Below are experts of layer 6 (counted from 0) of a mixture-of-experts language model. Rows are named router (the router's row for the expert), gate (a neuron's input weights, with its number), up (a neuron's input weights, with its number), down (a neuron's output weights, with its number) and show model dimensions 0-127. Each number is 128 + 32 x the weight over its row's rms, rounded and kept within 0 to 255.
Before each expert's rows: "mostly gets" lists some tokens that are sent to it at least half of the time. This comes from a sample of Wikipedia text that the model never trained on.

# expert 88
mostly gets: " We", "x", " Be", " Ke", " follow", "present"
router [ 82  99 160 110 143 144  95  89 123 120  76 137  98  86 110 121 145 140 156 162 133 123  97 109 166  61 106 153 138  94 142 152 149  85 133 100 130 183 168  84 117  77 140 163 120  56 138 113 134 147 111 115  85 101 123  38  92 183 107 183 107 157 124  72 109 189 147 194 125  95 131 111 178 151 135  76  94 152 183 102 107 110 138 121  73  88 159 154 196 115 141 133  88 150 126 157 133 160 142  97 116 175 122 167 138 109 155 131 115 151 112 123 135 178  69 149 150 153 127 198 155 106  97  95 117 126 154 101]
gate0 [ 98 163 185  29 127 215 146 122  93 124 117  79 111 105 144 134 170 127 154 104 130 147 105  99 133 142 119 130 144  65 132 150 113 133 108 104 116 179 161 126  98 143 190 118 137 141 162 183  88 159 157 101 120 151 136 180 155 150  54 155  93 187 100 160 110 137 145 119 168 174  74 146 145 149 129 114 135 114 131  90 117 158  86 130 150 156 182 127 117 120 135 202 122 138 136 209 120 202 137 157 128 126 108  94 138 193  94 126  72 126 147  97 102 126  86 139 123 135 124 130 115 187 127 100 106 166 141 146]
up0 [170 133  75 128 126 107 141 148 161 103 128 142 152 149 131  91 132  20 168 169  96 155 101 154 145 154  82 116 119 155 103 141 138 121 112 155 117 132 132 110 222  82 112  63 141 102 116 158 103 111 130 148 176 149 102 138 173 170 105 118 120 129 134  99 121 135 142 103 129 129  52  79 159 194 132 153 154 104 169 113  94 197 146 161 101 148 110 162  94 127 153 173  78 168 154 146 117 147  90 171 128 162 113 104 109 134 155 153 206 105 126 182 110 138 121  95 172 136 120 121  88 146 150 107 186 148 182  88]
down0 [136 127 116 203 110 160 110 166 131  49  97  89 115  92 117 169 142 187 168 126 127 153 115 115 117 114 126 117 135 156 134 167  70 147 128 156 141 172 142 190 115 168 150 145 133 166 116 142 148  33 120 112 103 134 108 101 165 148 198 147  91 116 122  98  72 140 121 117 161 118 202 162 103 153 131 150  96 106  96 106 112 113 186 112  51 131 104 105 139 116  77 162 121 107 199 129 134 155 100 111 103 143 183 128 141 147 154 147  80 140 123 128 139 194 142 161 143  96 180 147  58 155 134 140 170 125 155 118]

# expert 86
mostly gets: " Mi", " She", " Y", " Be", " Gu", " Ju"
router [ 96 109 150 129 103 176  86  87 146 156  88 129 142 117 128 112 132 124 157 125 116 126 119 114 163  81 114 134 132  93 172  90  98 150  84 109 131 136 164  50 106  62 129 207 136 121 121 118 109 121  91 128  69 116  88  77 137 122 141 107  86  57 169  86 147 167 146 184 130  93  96 183 164 112 136 110 148 112 169 108 131 138 113 105 104  70  67 136 132  93  90 162  41 160 165 149 118 181  79  67 103 107 161 130 159 115 114  95 150 178 129 125 134 181 133 129 139 150  97 140 130  96  93  72 145 145 163 147]
gate0 [128 190 176 148 114 193 182 201 127 122  85  95 106 101  80 130 169 154 155 118 119 166 103 112 146 189 111 135 149 139 151 154 118 172 112 162 109 155 143 119  71 159 212 152 132 155 150 163  68 127 143  87 123  98  92 145 159 160 112 190  78 152  99 109  84 129 146 141 172 151 105 129 151 150 110 131  99  96 110 142 100 158 112 111 195 149 156 110  88  98 148 210 125 157 124 162 128 174 124 193 101 126 124 123  88 163 121 151 123 138 149 110  73  99 129 150 153 174 113 121 176 183 129  99 137 123  90 101]
up0 [160 114  65  78 110 101 156 175  98 172 116 128 153  98 156 132  95  67 191 127  79 121  93 177 165 116 132 158 130 106 107 138 131 100  94 170 142 188 142 175 138  81 104  97 137 153 163 126 139  91 127 106 166  74 143 124 170 171 133 102  89  90 112  89 128 135 179 107 128  95  98 106 119 148  99 115 157 157 143 178 124 140 155 149 159 164 150 189 139 163 150 158  84 144 153 105  79 143 120 147 152 163 131  86  62 138 164 162 187 110 121 159 159 143  98 107 162 172  92 136  51 117 139 109 187 131 145  70]
down0 [121 130 147 126  68 158 141 159 105  57  93 135 129  88 107 120 120 168 175 138 135 176 102 161  95 117  83  89  95 161  95 138 104 138  72 169 133 176 135 124  73  79 170  68 151 139 142 119 128  38  80 127 120 141 150 143 176 139 170 149  77  91 159 111 103 176 117 108 114 150 189 135 163 170 152 108 167  94 100  67 119 124 117  90 127 124 100 149 136 147  88 192 130 130 133 104 148 131  46 134 132 126 161 135 156 104 107 127  81 111 112  79 137 156  71 150 154 156 137 146  70 110 137 171 180 114 125 136]

# expert 68
mostly gets: "ra", " Ba", " Ma", " Ra", "tra", " fa"
router [ 54 122 123 137 172 176 158 161 159 158 138 104 124 118  87 156 120 106 135 164 154 183  86 109 158  52 144  94  76 108 194 143 121 149  93 131 176 164 142 101 115 125 172 195 170 164 108  58  63  97 120 178  67  84  96  68 122 119 128 138 205 140 139 116  98 166 163 181 149 116 122 153 122 129 133  79 116 148 201 112 133 133 168 133  87 116 114 105 149 140  99 125 110 139 137 139 106 139  74  98 118 108 163 164 110 132  66 133 133 164 140 115 186 153 137 120 136 134 137 113 136  91 149 161 126 175 140 123]
gate0 [116 157 138 173 137 188 152 137 136 104  80  81 109 146 116 124 180 112 197 136 156 139 130  79 111 134 115 109 171  64 165 129 120 168  93 139 151 170 150 140 170 177 209  99  91 148 207 115 106 142 119 141 102 113 162 160 129 142  69 170 122 176  66 149  85 109 139 146 129 141 131 176 115 162 118 105 143  87 135 173 111 162  88 129 107  88 150 109 151  94 150 184 135 142 112 167 166 162  98 187 125 166 137 109  77 159  80 105  53  99 131 172  89  97 108 153 136 106 117 142 119 164 120 154  92 149 122 141]
up0 [124 112  75  75 142  83 131 116 130 150 141 133 155 118 125 116  81  98 192 129 129 200 146 157 170 105 142 135 130 160  84 126 138 137  64 172 105 176 154 141 192  54  90  74 148 114 176 154 111  82 127 143 175  95 147 109 151 170 177 124 102  80  90 131  97 118 188 150  99 157  96 114  88 151 147 110 166 110 188  86 133 187 157 124 121  93 117 171  93 144 164 131 105 133 110 135 115 129 125 152 104 162  75 164  96 113 112 183 175 109 127 150 123 132 103 143 193 144 143 101  51 104 119 110 150 119 134  89]
down0 [133 158 162  78 119 155 134 221  78  71 109 161 122 113  95 138 145 198  98 119 138 159 101 100 120 149 138 130  68 131  88 150  57 166  95 154 164 108 164 158 119 102 180 126 105 183 112 126 148 105 132 103 125 103 139 118 127 162 134 101  95 149 151 131 148  92 182  80 138 152 154 115 203 195 158 122 132 168 100  94 110 156 191  92 103  71  72 115 114 130 153 130  96 126 116 104 104 113 125 126 146 175 161 105 152 103 143 116  99 111 134  85 104 149 197 135 132  94 163 147 143  93 122 174 162 147 199 127]